Weights of a small mixture-of-experts language model, trained from scratch on English Wikipedia.
Size: 12 layers, width 192, vocabulary 2048, 30.4M parameters.
Experts: 32 experts in each of 12 layers, 2 picks a token, a softmax router.
Below are experts of layer 4 (counted from 0) of a mixture-of-experts language model. Rows are named router (the router's row for the expert), gate (a neuron's input weights, with its number), up (a neuron's input weights, with its number) and show model dimensions 0-191. Each number is 500 + 40 x the weight over its row's rms, rounded and kept within 0 to 999. Numbers have three digits each.
After each expert's rows: a language model's description of what the expert responds to; "mostly gets" lists some tokens that are sent to it at least half of the time. This comes from a sample of Wikipedia text that the model never trained on.

# expert 17
router:549561500511424526468503511554509549489543443536527389496533520442509617492493484493585458575472435489503490496537457540507546521537500447453479511395568511550537409607508512541463494486435461497473487527541489512565459526490500544471526511523511500449554530500540444538470510456463397561507512530498526476494531556492546533472519526584514530528561550501575504518491484523498546520503500553492480471459493472431474543490496470450542557472487448510519550463481569470523498493548507559532466516475449461577518522529481513496493554437500517463472579516439449487514518495488551532
gate0:442422526506458494450468484485598486527505531472458422500490465475478485441475480505524507538550522471495572527467490490477436516425425489503464458546484517591463419475527478519480469523462515467528429490442498410439496501526435556480429522533506477468523442554535516476479554515445560428574474498508462523504473520463490520529542566491542514502515517496518494413592461509623474491484483501465502512596568553478502420476484539471462496502548526521542520520481461494523410491499428480504552563526526561468525508504511535467518460548476524550498457488545516456473554485539533503
up0:538502548556549480496504526512433550479526496531447513433512460503568506517457533452487542572438486536498524462505510482492555576538505566501478531525508548501501584531516479527528543473494466469537457493521501576538546505419516533474540486459501513498494454489505569541530435477556452582486508519579546540542484479552469511497487561518510415502493505483522539571488550533456542481525462563493578446490486458478510520503544525389552630474508520521482493484523480451518515495506536522487459454509436442520410531504564499446539496494433519481466518541468462545533491563531566396
It responds to: Second or third pieces early inside a word, often after p or co, such as pho-s-phate, co-workers, Ex-ec-utive.
mostly gets: " creat", "On", " critic", " main", " Ex", " order"

# expert 9
router:501536535453468507534483466486435475489461461554516522474453497478461536604511477491489502505469497516510520458513484502499462527490494477516541504503493515544438494490462509507527508500511455457472473494448511502490478484484434512556513457520469532516509523517506492542491527497412453432583527454469494483456449533471486479539509492475524513501460506584484366449538547497560490522508467433422507448503435412511492563434505474537443489520482505552472416513500502476519586519598439624505516527550468537513521556518611466408510551588436536565490471481449530515511465531466440507
gate1:516468425466489430519484463522527455479475472494511550495500544556468471480504497455471547452452557457456530511493532465485461385553568564543483537575488540471500456546478514432489541487514572455528542426529506480472541506441489505467506543478534486556435565469424464468436507555582576484457469480468518490517526466430469472472478518487490449447506558435454416508519470509481527577517508518457489475543456517497560522459474508465554515472494570434472480518541510535513539525464603482473556468488491534509510544545479568405468491462500507509533531526571488521555563497516436508
up1:542561494512507503486475451527495526461567494526484554547481438524484428537447572519547594485472485438546469489546478500507504502515583495466476535516501568536502481537511527456412466518451450531506537488551480526510569472538497503508514528460522487532456504506449488484460525457518507508474512486512511504515487585459507491412535435505427537517543522477494529506524469452469560478485613538435522405538552506423524517467452500444509497494434437478509457563462494463463468457544532539475460482549525424546558524511513504494504496513567488610466593484424440444556558530522499503
It responds to: Second word pieces following an opening s, S or f, such as y in system, Synaphea, Symptoms, and o in soaps.
mostly gets: " such", " sold", " pass", " Bri", " own", " lo"

# expert 22
router:472601472433429490508522484490487487488505397547532474484473553411522576539487501449550514522510495555504498466549448500473510522469476471500543526479530494548491486515472573527471456520486442454490464495517468530459445471445444544551514476531528564513537560516545554566495542513418511472559505494494521428415476489489467495471489543482526531502567554501526412471479519464528611510494421511455529452484479437503536547440554461509541465507526470559525488499517534460571623494505506525519488540543436535488491546537553500462575575475439495498467485527465553485494512539497507537
gate1:505514449472433564541473468398489499555500466536507508477516478520441454511436523534448536500467508507439550534448466513511488458541460492514471521445588534510482521534458538524477572539472477531457465496513499455451539486530493488455483570489491504419456479514580534491508463492500439436524505412549482478566474570507536483534544494522503467457531405616509506590513512516492511533498562486496503452578496499514544434463542527541470492522504470498442517431574488498462485551515449510497539464481544408493505510506566483409468459479523482568473410484494578464531482542523473496
up1:488510512515487518485462521489448479465510519461455511482412547442518509496523481476582467460473507446516442491537528513538537428494520548509514512533546447475571492422502469466511511488458551492504537525462535485563480516505526479502470440478490512460487506447518412495502524551538498481445425573436479526459560453503468480478482579539433490507631577380525470449492474455498466433468495462558533589432572554492447557560528521522530510524518498462539447528462485502466506474470567445474500521456492505465504502498486562577501503543524550435423554474512504488473509435528478464
It responds to: Middle pieces after a c or s opening, such as d in \cdot, ll in collision, id in Candidate, gi in Regiment.
mostly gets: " bo", " Bri", " organ", " Jan", " Mor", " form"

# expert 11
router:526457556527504490571424500512501556532429502447494486558533482451568540467556444490466485487496467470580574517453474538498510500602511520467510538523459533533444491511422509495484465525514477487454515455487575523475517479585536452465531539487477443574511398458454510465448536502547456474505500486496472501523488521539584484552542503516435508446450518520478560531418475545555496511574506387502450462498570481475504552516559521530529502446546526478541530455415476496492483497529459479466462427493456497516523474558500449499449541504434428528489492486495466512488465501554521430
gate1:518562454568522472487508441482543446456515571489471466557496500458554476499518485541571527505521496526512486491453473472484488458498501452565507443537485463495556516565531545553495535469500473502465543485477544463467484493520436476468456536432487547523442547579511461492504619536492570462510539513523486483433494465520489558531470575553423415508458542540499547532520500480481480489494463503470510489496574497513486488572481520478456488521546463468553595475438450407412508430494516484420529543489499506443539484470503504482494462551528516496457510516497446498459502559556390592
up1:588486486477577527460479519506455506483486552496439576498440527460490480513524440534494607505473504500513531546499460475526414505548484518510511566519519492473499473487538514556519536472461494483542423393518588457521518464464442474488499487497522531483528478559543468441533518564517490502534455492465411545463443546553444495520484501497506459546530425473498493452553597543462519479516487483529505487493536504427436518505476458553459469521493560517504488551480528520512506495526578432519511468505512437491566531522598520479532460503544515484495451515567543503642516579492528524
It responds to: Final pieces of names and words, plus spaces and short function words, such as Tee-ri, Nathal-ie, she, to.
mostly gets: " California", " do", " su", " George", " country", " She"

# expert 29
router:457523503480529551507451532480499539513446558450540435448456434451526480443527546513476478484505556468453448502553501478515459501557581527476396538489504531540372482505463488426525511495466544499524551545471495456579492547493413502523491485479503501522515518505538454550514498459479493555533482508521453513548503431432498549498481568502506525493560484473503562478517484549554498509486531536550487471485610552454451533576555558535507460456481487513548495554525529489532495549506506454488544563466522502494515479548463601525559476449536557429525534520564486460508495529506504603
gate1:445532542527472521411462541496558485506536466534554519486502539460483502473495512510465448574527541458572546598489502495511526441549467455493515436471567554588552496442439514488568436485457507452514502541508524487477416458527484479471534533455482515542485487522550463502411566484516487506501458430489441509510521532457430531484463472493472550508482503515493444488521452495502421477468484523473527427568502486469508496538496497559523521459431444541498515524513511447476508519445571478559511474546560588464536534507421561579469411492519467583493517440475480492533531507527564507
up1:510402505425573479536503514489519437512502544550459584477498536476510583513495452596501511471465467538423529474531481533543452575491526561464474467539526536514442494551532494486462485519562562481475504454511535518530471495480488554512455523540489487552551497482377442492485497491456474539544523484450484515498440506479555532467438481593631474580486522467559525522495519480535514537522498474560536479460510566526489473490513473501546495480523570513539519483563491505478492491567546525439475521460482550490457456512491447422538519478425484464455487465453432471518570481457483524
It responds to: Word endings in species taxonomy lists and South Asian names or places, such as Pakist-an, Sarp-an-ch, shap-ed, Neogastro-po-da.
mostly gets: " Mu", " Ku", " Qu", " along", " Ke", " are"

# expert 2
router:563475517519518523507490529484445505424560533516468544543539483513542499521487475541541432485510447512512484550512522580493469427542558505526492415523471521416532448503548517504418470512546538463492541507546474526516511528437560504518478548467508532480476456550448505478476485411532485531530556582504583527526575475550478515478467528518451480585498548454477549502532591470454508523525503555502485495449515521498520565521482551423541481508547499435496493396537510472546544519418505507434441495446502459489457515473463505458555523451530480481468570430460440470486415490483499445
gate1:513433498498508451594500483504448488514563481519524527432539514507495494472461498555471423441451467505470547472452512507444498511458484512553505485490499483507502502491472493446486483459436478508551533525378546584518526411550506528493542515516467425510513563505417526443544503593562524490548493466531482520496509585507561509514517489480492550444410472551443546522466470478516485427482534548478533528487585445517474520517487468578453449476531489606484387510494451499468468515501540526536569457496519499469555475478453464440535544534490473541517531453514477527562498505522482544
up1:481444523524564494530529510491461475487466533508469517551405507514451417508556595471554532472507516495533527493484534542481463509385474457516503474579471482497424512421491483507517522494557494572473433514485442526474448546477441503526440494540549555552443521520501468551516482484468538479532450499475538502539476479516477469513425499485482446447481492523473503532486531466488384582548469429496474520465390490520468449503555507572437473426474514516543531472523554449498552549480503502544474482402516484433465481450475516524475430517468451483459517474564452495490500540484463515
It responds to: Inner pieces of names and words, often Korean or Chinese personal names in sports lists, such as Hy-e-ok, Ho-ly, Wom-en.
mostly gets: " Gra", " South", " West", " China", " Africa", " River"

# expert 18
router:441455461493459480427504486488484497535551481473487517489482505515494423460492538490540507517526601503449472513507497441520481492458493485517530513449501517484519528499530427473529467486518473491509470457426428484479512479473476530529491476544473473449495520535466547476554415582457567450435445461519430451457434507594500483432542511442574497487514480488532421548485532461507459485522476542489456535490501492574519398479462452530538494542476560482562487522443485460497468447443445447532518507496579540407523436554531521506571471525560567461525434448474565477509499472528562518
gate1:433543457483535498611557477491519542479477460468526500484446520484491535489430529543453441554506473475426498570529513471587526412509432536450533487487478533545488505506499506496507594513533510480506513482496451540531511526488502515464443514503566484457452497488541492526551531503574506446551526453561510535489565447465566482561473462516468481463511442482478460464449490512482489495507518488558512444531425505516528529539595486562453458456398559464505561549482464551461570519552482485470480452555544477474517503493538480509414467509447468524436456540486523435491477599460510524
up1:521496494446471477482486471441509458574480494490540515543499508480432444489486475540558533493541558513534488514469493519491557521520567470479484513476514463508446533522490522449501458521480540538435483584599526420543475545450455456536566490435447540571542501416543533478534505462481469522492517519563449422535533494394473505489597498541505499478472538451481480481510422564456531510487449508477506517545536492392492459506503474481538523507538476515506484509536525539569490548458586527547523509461442464559465495579445610513543504473445521496484495536452436512448502482521446473
It responds to: Final pieces ending names and verbs, like ed in Preceded by, d in Amsterdam, plus line breaks and capitals beginning names such as Dr, Ber.
mostly gets: " Dr", " Ber", " Pri", " M", " District", " Ben"

# expert 19
router:432529493452519502527527501483541411441495502521519489503467506540479505543476556530531492564524495537449518505503472489505463419435539484546513487543486550440482518505570552479427483517595550467568504466580532551500478482443528544537526522490530586536434583501495602593486478527538544494538499552475508542506512484452427556468404497499520524533537557437519547462457520416445550454522445569504503568498441581533542476504491525489538435517504461472461525459499496497463497502496549464452494510460514564429446517488451533523570518468449469485528543482517504477490531507488490527
gate1:546473519501501554475468468469454577500555532478532417646540428472529482461599447511527453508561482515541551538556483482550526458547548496455509540463500526528527472518519515478487524443515505601446488448460492561563488502477619502505503449430505514442573490457549421554511448493460477473512552502474568531530511510484525499526494490520543508485505514471542518552506491493491527587492483502490485546523518485492500512584494461512511502503491520482553510499559455505524488471536516494599551399483456533497503475542449442567476504436514443448485578465547522481517486485530463489
up1:525545559451530534499534441538487566436549463472501445526511524484490488491551487491517464486517473482538550569486509533547536530504484529536511508509450550533520488585539488522504463507511474580490475474502482543457511527518547483495511478424520509484498505504567513590456520438567468447559467494535582523496496460508474480519478528600482518475506521515494530455516554476519537504476471516441394502570475524528508460436503435484586493545506519477484578533578530515513549491597521576509502426507394474493535583472496417527455499496417470395454564494530560504516509485513485506
It responds to: Single consonant pieces n, k, b inside foreign, often Slavic or Eastern European, names like Roznov, Ukraine, plus common first names John, Robert.
mostly gets: " John", " Robert", " Tom", " Roman", " Scott", " Michael"

# expert 3
router:556480478518544463431541487441593536527532496495517435506481504551524552533509483521451401423517526519497462548402486514613508500492513482600520444424476446464582546501502491461556555491535496445541444506508504506507446527491535455481523448493511473411511502449543530540461537531499521511499464476485498557548529543524528548514594504431517442448454486491505493489554456457468566498460507492537497559532445533531566497447562504438451525557524451504476481533490441540492457469457459507525560511474522484550500465498527446531486487487469501545422526470500528509427510480514453438
gate0:444520497459474499460488587521481560533545495496411491456580513457556492505349476410525507503505478493529547473475474507511482546479450526490443509536582520534556546487516482437517443561460483494516501465531516502490535454511444562552473533468532558508580582473503541485508445564554444529444514495541464472515446524465462512552459481478503522554503498545479457509450520537478485470489559474498496431491523486488511473502485486581536442438500567554495507464487595505479439554496551495523484600450507546489481542528475438474520488500501475439446497469407443495467517518517504520
up0:540578508479567525486467556512468532513516558503449489486528565548595479491509529505441475475485556547488499518477454499488444498413405503501467459526495532578529492489477517496525495517487486524569444541581583539473473471511506481536442498531504483485564499479503547433480476476593447564477522532522461486567509580515508571499513527423504495579432499499528507561551469533451545547502526466525496473530538432528536522471544485533480495563458513577488555468460482529478450552462624532546446534475478520530496471476548447519524460535519472493521511461439462471584531484496462463
It responds to: Sports biographies and statistics tables: pipes and dashes in stat rows, Career total, words like played, football, champion, Stadium.
mostly gets: " known", " served", " football", " Stadium", " medal", " champion"

# expert 8
router:531479456474488514466481526510460458464459492552558473448533499470459498506577503512504507465443597485418479505519483446517561536493531500526439461501475468554478513462499475484472537496509477553471492480409495416495495539616450468514364450520492481506587484445504462474553466507432491555436477466510539480535521478533516507489534504429450465488477508488486568503575545531454473529490474444579466530480476459536520518553501471510411498492518500566486550534533515479533530491508486498491497538487487490445487496561590492569430486466540576507534501556531578468451519511536562426
gate1:478521511484486461455430448574519583558544516469452459537524481433527494495412489421541540478526485510503559432531520560494468482578492489512454544457555459508502496553447552534548560526490474496476519488505402481571502528491564538608538490556515534471474537492542489523560542445527504545512475577516567462471558478445492498501505544521525483467515433510499494493527524452557567519449501535512537539538535539462463522562539481449544515430461506470577468525491531515494540591500473499511528566546479544522473539482459564500534511430501480467456502463552457445479475453534566517
up1:457514404499454456511509434454524502464527491476468524473525493433519516469367533497524480447500568509507551479515564537534573491543495496482468518441494441533562429498541433533544539480473468511390528531437452536529569478628547494489463504530473491442502496447459481478584500535475481533505463561497567507469522476471517535552522496454484437462522527489490505595590492462514453504504539500523460526536499524545538493500518489477481491429398496508511491504552506536458563482596485426513553490506563476560492445494523507519483464457536489504526466514494515510486533523535547531
It responds to: Articles and possessive determiners opening a noun phrase, mostly after prepositions or punctuation, such as the, a, an, its, every.
mostly gets: " an", " a", " their", "The", " her", " its"